python train.py --n_layer=10 --d_model=256 --n_experts=80 --experts_per_token=2 --d_expert=352 --d_shared_expert=0 --activation="silu" --moe_layers=[0, 2, 4, 6, 8] --router_score="sigmoid" --normalize_top_k=true --routed_scale=1.5 --balance_loss=0.000146 --balance_bias=true --n_groups=4 --groups_per_token=1 --init_std_router=0.012 --lr_router=0.00232 --n_head=4 --n_kv_head=1 --head_dim=64 --vocab_size=7472 --norm="rmsnorm" --norm_place="pre" --norm_eps=1e-06 --positions="rope" --rope_base=10000.0 --rope_fraction=1.0 --qk_norm=false --attn_scale=0.125 --tie_embeddings=true --parallel_block=false --init="normal" --init_std_qkv=0.0299 --init_std_o=0.0371 --init_std_up=0.0427 --init_std_down=0.0427 --optimizer="muon_variant" --lr=0.00818 --lr_mult_up=1.05 --beta1=0.95 --lr_head=0.00918 --grad_clip=1.0 --warmup_steps=200 --schedule="wsd" --decay_fraction=1.0 --decay_shape="linear" --final_lr_fraction=0.05 --batch_tokens=131072 --seq_len=512 --doc_mask=false --train_tokens=597800000 --steps=4561 --dataset="wikipedia_en"
Below are experts of layer 4 (counted from 0) of a mixture-of-experts language model. Rows are named router (the router's row for the expert), up (a neuron's input weights, with its number) and show model dimensions 64-127. Each number is 500 + 25 x the weight over its row's rms, rounded and kept within 0 to 999. Numbers have three digits each.
After each expert's rows: "mostly gets" lists some tokens that are sent to it at least half of the time. This comes from a sample of Wikipedia text that the model never trained on.

# expert 64
router:504467481509527471502520517532548445494514513499532459502541434485514453476489515530480519513467513540458503482489512511489487474447510479522533479435491472506482525503522519454504489474501489
up1:515494501486499518471525527519522522507501470545507510539476488465546488519478526497500513519496525484453498486507468485462510524483504474473481501490496464502472517493503564506480523498473482
up2:476472512498534518475517477470551487542488532490452465462486490517465492559503548494483495468510511530580485516514506506483507467492500536489523503486517456512504521480475511476522491492458473
up3:477468448518510430516471507537525532508475524510496469495514531467526498479532507456493533505471534509487490498510522463482517499514520542481521512503481525485542481515482517522449488543479513
up4:505532491496503509475474521541495504490502490475515484494516479484452437481542498499504519490513514483484444532494468482520470512510527464484524491484467489504509525520504495490456515479461493
up5:460504506470476497498538507510491508498502491540565459518529492487512496510484480488494482492495522466508524518491508506513475535556501459493494487535528481517515461528507540564499496481486473
up6:518523485500530470534530530510474509485500510519539480462516516538465498506522469481476489528500501458513548513488526500520509471480483480534478505460456434514498526485473509504500530472509509
up7:525516482531504454497494513509482514498500501471497480534487488523502511481498541520507507438481542502519480521503503479471482497466478496488513511502543524491511493512476524515503519488505528
up8:508519480464542457493537498519511501545535526509513493482501517473487495472518516496503452518459489485505522498472536512531520487467498492548481483462463464462494520493515523469476438512506551
up9:479592481519519507518510494472529475539504484473510500448459528467500457485474500472491484466508499471537472494511539485535486549483497507558482508504537505501526497531489457498497544483518485
up10:499467467469510502480466536514530485523514512529484516524459528483507466515486515515491506486474512490513504487470485476533475506486485473533519473474469465448475451495521524498504472473465529
up11:494511476505504503511492525496484476478452493529501446475533464468537496484495512495504496504462482517492510496525453493488528463512502505477468469472563446528497507440520512516491502484516478
up12:513479499496507524524528525481489537539527529520508513470487498513488529499505496487517511522536534488467472482506550497503555545520519493521487511516484478521546470516510493473502510483474457
up13:505448505551497476445512539481521505486541481544467502514495484468501519490497536522522507483494528501517530479488530468504492504499500501480507495481502510480485513491505510521492497528503481
up14:506498460543486472518509514533524472461518521540533487521501503485509496506500482534486500503524487482496472444493494521510442514479491520526497508512495492471529506521522496510497537524451485
up15:468491539506516515519520481518538441452482509518508465480532532539482530479490503509514525520480534490462473557459461533542521497524525486464511495493492517503496464502510514526475419447487495
up16:462509483494477431500492501525495487511479508547519498502468521489498469499489501492489495511481530501479524434531527462528513508475440496492477473508499467485527500518507504507532494463501498
up17:492491492498521494538521526487507488462490485481541523517482510486526502547533527528472538516469466460477512515467449484453486462498507494503465469479467489524520509507537517470500530490476470
up18:494493553507484492543491501493498472528479461495519451499485541476536446526477532464487532490487559501471523474502459460496522518476499495454488483485500491469501518473492538492526509469517447
up19:497496492523504510555480506490539498499517512504525460515490492533485503486520523495512488500424492517518501496492490505504502533495493540489526532411518494518510525553537487516485498470419506
up20:534515475486453525542512511503515466511524506499510482512497505498554542503475520494500481504470529484542486515507468521491519481461508475447491528494438516487516500463456523488483550498456488
up21:487499516491465546495533539493533535483496535526488485492500503501513459506536503497482441538480523445460471543493501536498464489474482524537500505467521505535492478515527476467531507538501463
up22:508458490483502500491473483513504485549535537499528510479518478504493494516516475504502512519479514528505535531457544464495483480469506511495519502479461538493507539541553511472480527483499488
up23:427512484461483519493517512475499527527519490504484509507507487472542533563506502525510481498491498498483473516498518483493529483542531486509491525524491563486472468478501510512491463526442501
up24:497477505490486502469552491470522476472502545515505499506472542526498513469495511488468528484521486511492525473518490460486489477520448499497530497544489525491496499489511510461485535517509481
up25:496492506535485555492496503506488522523525505472517525480465504489515443539520539487442481514530502522506486448484467465497523502492508477534511529501510519491501482491520501494490518530497518
up26:478485547478475506516485565511480516515512460448496517474488504472478484509484526540509477490486495453451514546498505522467470502518456508496479492487496533478557551513513506527532519482489471
up27:493502504507512497505529518483502561511510535528506481484495524477502457515554500538465498493467465517483496502494490485467486469488487447501529483491531456473502522514475512500470522543508474
up28:541527473499514462503460482529503535503542497495505484434483486479529464492481529512496554518524511515502479503494502499499521472511523474477489476477473458456530488542469504491466532517477473
up29:496508483453473469488514521536557460496507484508473505539513485469513544501538523454512469518503522479494503439520537464472521516501493460510504483479451508467511486526498495449519499532533472
up30:542496519591507483497517512508506475439499490508452502523512494520507504515495483495500522505504514546491496454508503504505523477541476510473515521557537490524533501496491497516490500535496485
up31:562489528480528521475508530549515520487496460479522529519495481439479491528486518495498500501517510487485498548528462505480504530474520523485506490513507472486483495524517572470490526523489521
mostly gets: " ±%", " GF", " Votes", " yet", " Pts"

# expert 17
router:500476465500492538477525506503527530507464496510538466473523534475476515524506497489534553523530486536560542501526493489458509484515541500523503459497474487457484467458479501508477439497492495
up0:513481491488479492500541510480465565497487492477496547557518508477510498521469485466473500477493529503450462471489486511502531502501487503464505472491474483448482490454503528475481469484525508
up1:490531521503510493481470456472487532520523484459524521508471560487458508512473559491523530507505481497481530479533491542488503532473532504515510545480495529489514478454484523452520499512453465
up2:498483540487527539525479500489498516529513464506480499468544520531491483500506459470457506503500510489541489516470518502483511509499470471436472520474540504471484532475535518488486498530491497
up3:460485522478464538539518437497480520527456504511473487516466505470524476507532483489515532514542489526538522461526514505507517516502492490521471507492506467499533450452472515477504530510545509
up4:548477501489456496486516519472487508478524535533474525500469508520507525507494479504555501470453523498528510478549527490483461548501489493514518448530490538472495488457494503485522474482484428
up5:534479533471506522466464461542500530493434509468514513457498517514422517535516501489522540473506495544522521497488497538478504498493504498507481464530480454505488467488497501503503509493493544
up6:455467496467486511492517475493480509514506519527475468466456471459497489519533481537532541501490486503473535496469479496470468519475512520554490551494489451506484466513543462472489467497478486
up7:502471508532501484506526534484540481490491528482486498535497571498507505530505445485460535476503493500503540496518478510494485511488491516518489498493527501514492459510497495527440446507483463
up8:490528508520511470465472541497487491525495480538517511505532496478482534482492442471537476501547466537532508477507435517462488488487487497512508483508489535495512481511486514529464544531513458
up9:512498485487585518491498505500457555490499482540533521512511533513488496530513501528500481512520452470519507435540510495484530550453497508502478476476484520501462524488541470450498489494503472
up10:469516457485484491536494475526467557511502512515510508492516472459471495547480490524478492513537506476459465461499501498507474513467491491504519497484476482498493522506506527508480527490499511
up11:509534512544468495579507518435500501489493504495540478510506489474505503529516508510508484487519559503498499532477478540532518549471484493531526528471479496524485449495513504549497486553523500
up12:511465483493488511496525451468503482544460508484428436491490516495498525486561472533493514529502512513473453494518494481445524503505495491495515508472472491511492451462477484497475538475515493
up13:498482498470521475532481491477554527527542515486525433483484538513517491547565479476523533498492470526502487533493470505466464459516463552524535514490546482495445509448515550490506500483483547
up14:466508477480520520502464472542442524502496457476541444531496516498517505498498518468518566516478508522526546534470477490468493502502462523458514521537491443454495468441490502474492499503475494
up15:493516507471499508499478517520530505524555543529521484480489486497525466504504479502580500514466521510481540480513500475456487437489464498533457472508499522480487506505455493505521527509510474
up16:509521469472547491481475519472526507508521498525479513488512575528482507510465473515416508496541489496473499437524489492514469499455511521523543508494493507482478447467511483530478510512506485
up17:517541524466460464528508525480456499509508482480507498503511532462469499495508488479496505540467474473525529484499479477527497481478506512498546509511475469488501483494479510525476504517526479
up18:509546440484537499494511512511511490519498492474520494492511523505469501505481503494512536484517529509491535519557483488521474491484505503545483514493526487554486491504502559485508466567470507
up19:522497447508472487452489520535524502483447485478515498518485481473479482514491500511475479453505470488526496469511519475431489502515516520508445494474521449494530511526490522494469498492526507
up20:521476539495461497534507452505491521539498474537477477486531536489480498496491512539582521543444484532517492514509496477500507503484500487537489493509489496502499447478509478459493472536504510
up21:523519462511520466512505490549523491527521462473525430513504482478458501481529481501495520531538510519570501500512470503509483491499545514477517507518572542438474507508483528542513497522490457
up22:466492543519495492494526530498499507460515494490491498486505547497467535509485504516510526507494510515511506490547521515552501470497526488538564480544565499512509503498493516540492505500467501
up23:500510516487482519488472477516470513464507495489499492478531537530521528515513505499510535480511541527515508490494516535467520521505509517491518519518493509519458459472481546520486478512480493
up24:488448531493476539507462509536495505473493527486480516495529497504506536538460538493507514543516473490474494460488513488466501549511485525467496550501455496501520517475503490471501488486493474
up25:480491502503483523497508470497467546487498498485509475482502521475488472523482496497497475529468505499503496519486511494452489509490518485520461535504479494497496494499496473498506479500435515
up26:504498547490519515482505482515502470488503487468490486512520535527502494473514503519515468524469490545467480481460471500480502447447569493471508506505451494517507495518530516491496486531493508
up27:499489533553492507523501528427526504480550520476517479551474498473480492516518521546492461580448488497490471522535473448479494505526514528516505492491503463556487516483505525492554506520505506
up28:517492494522468526504472477504495499435483468475505505496520516503483511556507528537522477496484521507517549518520495505472528492493478468488472549520463497485456479490495534544479494470501490
up29:471486442468490470503513508500500513498451518491458505499519483502474478495504528546531510533560486505492505469511507451483494483530455471508498556476486491502472484503508501566491481497513517
up30:512478526526478435507500504536504511478501538536524468526527527506489470515524494481498545557532475476513507482459486512492506514495523494512508508482503526487502500505503464516465497510534444
mostly gets: "ob", " musician", "edd", "avy", " mother", " poet"

# expert 35
router:494493516467546493494513507528528517508483489481484462452516498463508496521535469489521533532477491536519530520490530501496518499481531505533477503485506531500505534505488494497477448457498512
up0:483500501469498478524516489501475480504526487505499485488509480473476527501491554466497540515482481505493469500507504517507506486523524513506522506462519548513489509515473525498498478544516508
up1:512511446474496533482483489454516529464465538566533493470485501458498520484525489566489510515524505518527470468504483471518534508482505500505517499481480484463497450505486505518514507496506490
up2:520462485492490492557506478519461489511533495479540518505545474494468471472524534492510487497492482518479460494571492505477500564494491486488517536548471515488480463547526446513524495524516496
up3:525466478507460503487502501505495458505506525506530520510505464462481556467507458522480532539507483492447466507502526464498493503488505472500477465517471514494506532509475492539468524517514516
up4:482544468519479484513527512497497494527484535505536462497512463494510496482470514475479463490516518465529493502520473529536480516508532512484486527473481485459526460523491490505499509550479523
up5:520469465470488530461488477554523513502520475460489475500526519505474509505496481523524490483495519544529479478517527484469467534483528545471477468501525475479497505482485484519468489506504498
up6:510530545496454486497515505488497497473522482449515462533481546488437508474538525509530525472479543466519488506514511490500486493469547515489430513486485508503483569484496512499487510513517479
up7:465550502514515481496464516501542494492507483493514496486489498474467476540490475507471506500498463507519537494483482502563490483515522515484497465524488543469507531510484480502434494498472502
up8:501543451460498442505549535499517525473475514498517432523507518527508548513489489504512524507551522464497518550485467494532478493550509480514504479478448492519478525502467485515460532519500507
up9:506497463530521527449522495540499481493488468475477518498465510548523473519487519481459520468517501520497527482565470518475509471480502507525511514504496519471472503530526473456464521496504455
up10:488513512494532453517501531509515429514492546504505485487524516504556535517442486517506509512507515490468514474520483528515505523498471500476470537522554525465456490485515513513472546486512516
up11:489497488503498508505486514509500522471459518482539485508490458504514499488463490466512452491457549462526497490523491519477473494497518495488507509540464482474486516483497490484498517429524471
up12:481523543510498506483494481492528506491501475514464490483526461514514492480508491507497462516522488495523518528470525495469516513521483479530509441444473502490514504485500534483486472500459507
up13:530555486489504503488552488528512555490522536478495525481450496494485479504479491529494453518451487487489520517506572473511458493479528488519538542510484499510487487480480484529480492470526506
up14:510541533506504490505530529534483492543504514501500440470499445455519489545470469508482527525506460486459494471505506472469520460514474491517449478488495524523508516528508480559498457492509489
up15:477494551496495509481517509466519518508497504496479509499481505495482515543493488520466510480525541500513521519485519485481516496508482498503509487492493495455497497473513484485478482496521471
up16:503528503475510526498505521523451531496520524496446500483454511504480501511541501485491509472493465448491510536485544512514477532496479493536481497470506478491506470470481490548496475477540466
up17:508511472488459508463525460468525476529523460493505475524515534482488486507495509483518497522508517521502489545505502466475450527482479497486514511497439509455485519448487553532466496568452493
up18:481483497495494469503487419517476516508515532481500469518482493478477500514489499532529531490499501504531492531513485475498464466471503497476503492527533429511501503470526501500552522535485501
up19:492495528514480510512507490520496513504454535421496507505510478517533516508498535552515504495472517484515488512469512479466551481527495487489493510475498505480493496552533486514489489541507530
up20:506510468478498485479520499483531463512524492500464509535471536479494526474481473476513458482537512502528497470536497483520487524456488528463507497467483524504473463512477505531512560458484485
up21:494533499496489511505473483504495454494532491485477494513499483523451511517522482520472484525507461517483486496561444477508514495502483491495524525508488534468484540492473529474515504514508504
up22:526501492487528522485481444517450491544495508525487523459551492510490491492506470511516537522538458526493515517473585510525507491488533463501501505468452516507511510499499518518493482502558491
up23:500524493471529496532510506475483459479506497492494507490514530525447472483522498479491496500496494474451472524546486496490512505470471513449535509506513525529504504526500515522502472506501497
up24:529498531512481523475525513494546495497494521478498499494448499446480481541496525517473480516496496497512539524517493489477544518485512490493507478515497473462517502506528513492488484505510500
up25:456531491519463513531511516478500502512459465460547533504527512505479553482518474516512528482473535477505508508499519510492504520533454547501460523490495506504465463496500467556446512496473528
up26:493513467491525529495526545455513475558516491526492517508477471470498517480492446511488541554483465527522525482523491494496499526470509495519528504524541487488492522485509519533480529479504518
up27:491481484457517492484532499491478502543536491500492478508503512514513537457530516522544440500516489537525501466403520477541506492532463480519482467475473481515549496502481512479442517532469475
up28:511522502499552534523507535496492530496464500523536487488501479512491473523576506476509538507486499511544561527492494502511479515517524504487506492463436513517498555500516527515482435532490508
up29:495471539477532537505506511494533530501525493519504492493479487509490451523537469472511514469526505506466484466492501516517481457484514533509503518452527537529517466518507543483455549492491518
up30:481549453494495486522540525483456485511487558493497488506539527528474538466477537520527509470455499458525518502477494504474508472493487485537470475467457494477504477467512497568499517496531513
mostly gets: " believed", " fans", " decided", " soldiers", " players", " men"

# expert 59
router:474457450510484456449544531486536545509508527480519531442501514508505499507497505545493522502516500527497512514529513510506528527490510506498506450452504550498470511446497492470497522487472473
up0:455471525497502487487491526503506529527487464518448539449512497489466494512519474498477526479492536478529519457536477538470558563536544465497494509500520472531514486494492513495508541490506500
up1:487516512480552496511496481470487504533542496513515514487530499482523520525496519483472498493490475564439460500528542491493511480480526480495471530483470518456487541523505544489507530487492471
up2:474499532490530513488497477458472528489463510536518495514488492505498453521487566503506499460514508549510517465552530496488533521511548464562500526455479535492490525503485526474462531519501512
up3:517484514483492471541487508497507456513515509543510495533519519541501459502528460585508482491550539483521511489513549529527462484483515514526531487474471505497483484483484591534500553520505526
up4:505485504534502486459502536517481531486491503505526537484470511529488503517540541499501527489487483494503479518447505489465547501491492521427530505504511490493476513496487464530482518515487486
up5:460513458493524494475489535466480467499500503487473465512504532518490543493431514495489489531567513500520493491521487563479512518522530472487451504510495472516469499508497517526520500546515497
up6:516495493487501483486523505520505507523506553466496526484534494456451492500520502536504507478492475494533513474534510497506512507466529501515494529465527470424473530507508478479518515511531493
up7:468515490494492482489481530523513520557504503471487517513464454484492541459459506507531464485517536505495499491494485497499532420465518525514442485493506505497476523467490513513481535506486541
up8:500511443534452493473530530452527491478454503465498481477478532481455484493475474466483533504550513500506480503467536508509543547503491488532443521498492493474517541488498497465487483480510428
up9:479521514533496524501506479478556497509540496489469481489505503516446474515468466476465492533510480506513523480521481480463483495485512474504465538458495556534514485471491503513518478519501525
up10:441489509516528491532500498482522509471447511504531424462499536491493526513516525499499506472427534535531493481542501530492518513471445499472523508499530508498438497534507488480481494476474503
up11:476512492470467462492491504464514498551492508455495517494521495476509480528557517482467479474507517493474515515517473527488497457523504552503518519481489493490468518494518503437441551512522434
up12:541476518453507515546465542521540490474489515526483502490526495513480481478485512490452517535487461539473500521485468492524495532539494518524521481453436543451507502484512466523517504468429502
up13:510500449466513497460505485476509491517490504516492466465520461519515469494525491537499465507502500475457544499517454517499526550511511513513521514532480509482458466488520471481466524551512477
up14:521480502502449461490490509484531525513497489475473493489512490539505479484503530514466535551496514502512510550543503523503521487468528503506525495533521505489473517470491459464496507528451463
up15:503550510488528469509484542480496492536472543479488487470495486493518471509497478511505523501417525467520456517531490552532516498511518490477457480461540492493466502507473465510482463467470481
up16:495480495509533475505473517529463499520452551496503498488496505477525502512483451520498517478459486465473483508511495519501480520511487524468466503473496491479474494461466501488466511496406495
up17:531468516487494491491510550531536491516485521492480484466457458473450491525523438503514485493484536500550516479531473467520493497513505476502491468456505564520517506492505534523491515499502486
up18:460518531487516461465544489526475518502515493508535506497497542510506432508494459450524476473479516561456508535469514478493528488467482484486535493455480502507489505471442487520477470486459489
up19:564499513466499466537488516465484560523515515422501505466524488502490466498505505469512525489512522513506471516520481483517552499486471475520483507478484567486494477454475536483487503517544529
up20:492472482534482481458496486496519498497528520498499500454470555475480434524523517492481521474486491504471522517512483468516506506479510513513483504487534507510488516506508457446491527503496484
up21:497513454476502486478522515484507521480497521448513483477490505486520562526524450516501497521497474522474505519508509463460496513497507535509504507464475484477522498463527541489515520483469448
up22:473490483513500498484540533498442460491495494512496471454546495505508505498480496473469520475534492519546517515497521559468487544523523497505487508534493459513485500484501505490471492464471520
up23:479501523413478467529490527480478547475486506530507512517507483496472519554496501529441526534489506496465430515523513519515512489472507524515506509524515534503505476459476495504477549501517519
up24:493505511441485457484479535503456481517563485496476532486512522497528484491552505491475484531519502491512535483476521521525561473504511493519534480498483494531505517501515425487478553502449492
up25:463476490500489534474515485519511506484520480518506518474492473476465454505556556506500512479505475489522485505530511480496488504488521480492466511492468500551477481461513518535525560477511524
up26:505505532498513502543469491542462479514512492508507525472507520461501508467476500525512524492525525510484488490488522591476521491478490490515501509489475464438493492488492495519492516527536487
up27:460495510473537426557504503492491536530525498532532483487536499528509509500513491508496463522501508524446553506486521477503495510510512482497473519492538484502494493487489515470501533520486475
up28:519482503475482522474497494519522474492502511427491492495480496533510485482467519495536518490510497483460567518482454505507511505477507524478489479491507429509534450474524531507496481498504474
up29:537484521480464477501497526512519516463489518545508479488478464538538467489521476503527467526501509514497496501510514455482497486484521481534486474503459505486492506539410497506484491546476527
up30:526533461457569523511542526503508514491519506502475487490463478514487476467488514483548520528486462482536498473533502498494483456527524490453468510487480512487491468523462490553529498487512497
mostly gets: " sp", " rev", " business", " prov", " manufact", " port"

# expert 21
router:482486464545466504453510500514518481490507517492458491486531475529511478476552489493474496539490495516497519503483485543498489504457484489547494450477463524471489478450526473473492485503494525
up0:506452515504526457460468508498516517501511505456463495421455518518497502491480504465453501479475500562471526512468511509487511492499538505517504519490518510516475523501483488488475489535502459
up1:441481511469485504499488522476473475467475508498483490485519499474481490511478496505486523515523513468500531510500517493527505513532474459460495433494498532480485478512503472542500493434467508
up2:504510518518510485494512550505512483526444489510525508518499461524514460539488450504490503508493539475501470475525508515463475496469485517554457492518503467493510496507508522478493521511466503
up3:461508510524500463508501526484545537508512498553538537530476522508502490518532470480475510493515510508479490535488506498504515503504534552508498491474453491472506471501534539491487502543468475
up4:506500495491521474460488511475509497473508564506543485523483512470479487499504565489548486486528490533504504499496512482563469491474504462517494495508506472514538483507511495522509479534471517
up5:504495508529463506520504474532521512504496454494507515514508496530506489474501481458452496519492482517496477452527454506525484503437515499500475502507496518480457514530503528475475543524434494
up6:523485481502460482485464533511463511474503532486492469539465501466500544511507473527514488545488519513538513502517490462498485500495479492509478507476492511534484509530504461496515516507533480
up7:526521497520480481464514465546491492465523479513472482490521502494471429503500491483474501496504531530500528525533497451531529496466509514505491504490467506502468524498522480477477494468466499
up8:494477491479470484527475544542496520495503562486524452493545532489513482503506520533454486501472483465500488487492548460508519483505487470488510504494509533539504469525564513502466474505523519
up9:451497510477496486524492523479508462501515479499547469527518489516512464497502485532533474477505518495520512537526530496531484525526468503522493472485540514517498454503501499487479492519503466
up10:464526478556481491485497529526517534512467525506481526509524493454498517536490514535519512488474470499486522444483506488461562511528484513521536507502466491492517478534511475497492483481506501
up11:513489498503526490500537486531524470487471490523507503518486509503519487467451503483512506522540502481506477476529514408506470522499518525536466521464475470471475479524522480531522526502490475
up12:479473510496470528517528483519478498498529552489479508459497471499490470491522478463495499537519550498457453469454472451457460531524501465527467489491488500481478507542552510474507527494505543
up13:497503513513476463528497477484538496481510461512528475471492487536520504508518488484475515513511458510516518491522537565494550499499491464528506470488494501547531462457490487511466534498479448
up14:518498468499490505527510496481542487474515473517490496500477493515525474489472528496507513519551482515513509499504578511505439518512457445532513500486490456483448523485482487498467427496527480
up15:512489490495567512532468500512525500515490541498495513448507476512517493528490508486458507532551469520532522489494488492537501479480462528515505502516523489542499485517520479482535477473506492
up16:508485459477469486478474526512501516501524499484462514536513514491470480497514532510539506521491463480473485529507499489475518526442492524512466537504460532493522496499476470510511500511495496
up17:521487516463523478496538474514516500509471511474493504494505504486519510493524527542497505517509510527460477479535494519493509561488500475559479460485491536466522481509496540458507528505506499
up18:506491505480566461501494497514500485481489461502500523517478502479524501516494488491472527488470489589453523467539511500488513518459562515480519488483460493498532469521487524497500536526504494
up19:442477452519447499521517536499472527523516459517532500500506521505564478465495485447489520513515519508484523511509486492512503487495531486497521494454469513467483524523556473478484500512502520
up20:517513479480537486476501503460499447481459571485515490521493516540478461525513466469519500495520472485468514507533517507475449471471497500516482460521483535513513470513485505485534493509484527
up21:466545481477490505488504478522459489466510513482546459465503483506485470498489470501480473529512510485468543491532500498437479491493498464496462469519458480492486511507486527490482485478444528
up22:451529525508474474502459505482521498451474491532501485465510486522523558488487483496516512538477447529447477458517528486504493460450488519511482521484517516522488504462475470467481506522491486
up23:523528500517518537484458459472505520468497497509537511490515452490537497481508478480478480529474507505463549513494524510491470490484465507534519506495524512519484459476562473469443478518509493
up24:454534498523452486511454501533507505496525497513490485480544490499460489522530475505472515520508492535489531511502503502506505486491482528463479516481459533483479490526526512528467514477579495
up25:475494457530539496532512435497474495441510518479533509489490507519462516534505471494465511458465455506514550521496549477440500534479499497534473494499468525513516517519449501528492478492513463
up26:481507563531534520469495479491480462525483513492513466502516514473542493435506468511475539546503509508493475467513473473498508476469498460494444467479494476525477505549450524493448493503454523
up27:448472581514504475483527506494521515484508488492514501510525536533482538488506496518479495480448526524522467503525494520472544504529456505491536519490517502536426480508507540520437471497504500
up28:512484516488480525514513531503494490498516482486482485466485543481492514524512476529455482509481472526453501552524460485480485537521507510508550515505474505495443493475503471471474493452525522
up29:484515501473492520500545516568493530473498510476457474475514508507518519480490477494480475531515473488509508500486493520489544511517551518527506502520496477493444531507482474491525491502472516
up30:524493486505502479482493467531474518480504514465522519450465541466494525493517443484496521523516489497505537490542534479548471544492506491533487503485546541489501481470520478469505455510524529
mostly gets: " just", " continue", " includes", " approximately", " These", " nearly"

# expert 11
router:514513520519510527515508517529483457508513477499474449486500527476498464543486477466450529517507548501531507532510492526491502519478504517502536466494530485498483535491525472488433492485466455
up1:494491525494486528472523527510505494496509486516498483497469510481491501523486523513474508445517494498481502523508505489561532467519524489527478471474519492495442497488523504514519506457456486
up2:544493466502466438501532519506520510486504506481507474500524524457524533524487474460495565492499516500513519552534472500503482511528529502482510504541509516516491544529507458483503503508462517
up3:519491529493543459466462497513503521540515505485492490511506485466521493503484507455502493494492489488523470507526442466509449477517493504497534546508498493480479519527484506506462546491507503
up4:506440448518502516516472519488470481461470478470543486486489473473466480478498505524486511482485502458523482505490505499504562497478447465488456447478522465434504512481541529491525521506503488
up5:520505500487523438529488476530508474514532527459492479510492460517476461551500472527500512492497504503508471532539468496465495490532475494503593518452519514462507484517510507494468496536494517
up6:549469467464501492498495538497479510479500505506486452476546517459461533476528551469506538560543490515505506481488503548487520506538492453488508484504519475475494532513507464484484493472519548
up7:506497517517448495492500523469478517492446501481490509522537476552479511489507497519507496503520477539523557525496521491509531481492508476492495509532465518462511516476549522455531491470508491
up8:533474450510516515467502481477507475513493548505479474542477473517505495535477528491478459467504528529481493525550516516539512448496467514502472528484459503477498528452503465507515534525471480
up9:528479511510508516498510510514529503535509477462508506513466488527495480490492536540493469476485538455538441482503488511532487451537410530534511514469499512505482505506499496487499504471482498
up10:522508544487520483568493503519513494488431527494496514486493525488505507553521530483496529549508510472472489533490497481485497467437496485463494446473446528494469504486508496459515469522540483
up11:543507564538527557490510510523525465479550508523503499477529507478511529516498507470565515453543458502495511545507485480488514483495480473520470531492476520434488508544557505460487491486497455
up12:496482506531477492472482476557500513532467492475516492482544475502504517526476475513494505535476497456482437543500485506496496487511521482477456492509446529483519489499518513491494528506477440
up13:495542465491486487492575485505527492512470504515496477488523507501504482482518505485556467495470539487511530539499511542456544532517494511490493514528484478503509485537482521478495513462490517
up14:496489496462494483485488535495521489509475513507512509552497491492507488469478495527506499480513459550515560525503523542507496482504495489504525487496479540483521505450519505518494527515440484
up15:494522522526492463501543488496514501476477487468516531451494498544494489459474436527540514539516506501534478440509467472474519507495493519520542483536510518472504538483499468516501470530564463
up16:480538496495453524487459506512519446447512503532500511502484494522466530534529502533476529476468503477474473491534514513516519496483513462513473510493500476457481520501473476505502512477457491
up17:510510497544523537503502507507471530498498435457470487495513495490518466495504521486513494513476523487510516460543497541502491504534499501516510450497473495479507528473540500529469537494520483
up18:478497483516457483508520516484505551517515481519483505496554519482483506533484499514452494511514488508478472519499489525491451506454481524480477485505506524459510495537512518470474512507490532
up19:538448521483509464474467519505489496479495487481523509517441506557503504535514502501529490509516498505503463495460496499498504517517527466508508552529468513485477494479486484464543422481526513
up20:486474488489530485509481518450510485469513489497497476545473524437517469542556521532497538485490508535535472476507500496483498524473521453488473526501512500478458449465478476468484517551511475
up21:495498538505537498488502546500484488495483499523492510477487500488471504574526535486512544472491517545500484451474454464467484496535512506478515497513522485531479541511502522484520502464495491
up22:503489516507492516503486450485517523469545535551484478488509512475464523496512491523489497500525487548537500531521500512458555506504446520507513499475478540487530511553486510525482539489499476
up23:501471541505494464468525496477536509464488499469514443517470502499518489531513446498483499505527511532544512528467533504484504461491479510478465497454477496475452520526493510513525488526473491
up24:477477560488457492495508473489515503480544499570518512546525466497475430485494534496481529510525540488507453491505480515540540503514478522436505492481465496494521517505519490454471544488493474
up25:525535477506510546488510534491503475465529519503533518527516513495485489478487489528569521564486479505493534566484495539500522503459485475534499506468494494503456508495485499494523479497508513
up26:486468511469437540469478459477498464520499464470511460524524484534498495515472522504495552508509492520489509493462543544503519518525477505502520504479498518491533483496538522480481501462465518
up27:494514485514535492481516520514484484471506485477496498537519552481486481472490482515505472520497470530465500520512454557497433537549497514530522498533509534508482497496511484521524512564455473
up28:536501501473468540522487520533522488506498550502510498480476521490493498522533462480532497497502544515421475477476483530483521498523529491449480527466466507500470495537495488538474509479489493
up29:529509508497501453512495514454522480478507518506489500483452481526507489503470508550431484551484481502465481524468547515457499506509499464526527481495504501494483517494520494524488506455488499
up30:486484502552507509541456478545477506505457485497479472492491490517515498541502513497501451512499446521549523483521520453512520527505463495505517473481475522554465487511471499504515511465471476
up31:482521550518487502472513520492532512487458482469517503499511486527501506487484534473496504489515544472535467506484478481488470477468475554484552544534517484455459545536500421462469461466473477
mostly gets: "})\n", " |\n\n", "|---|---|---|---|---|---|\n", " listing", "See", " chronology"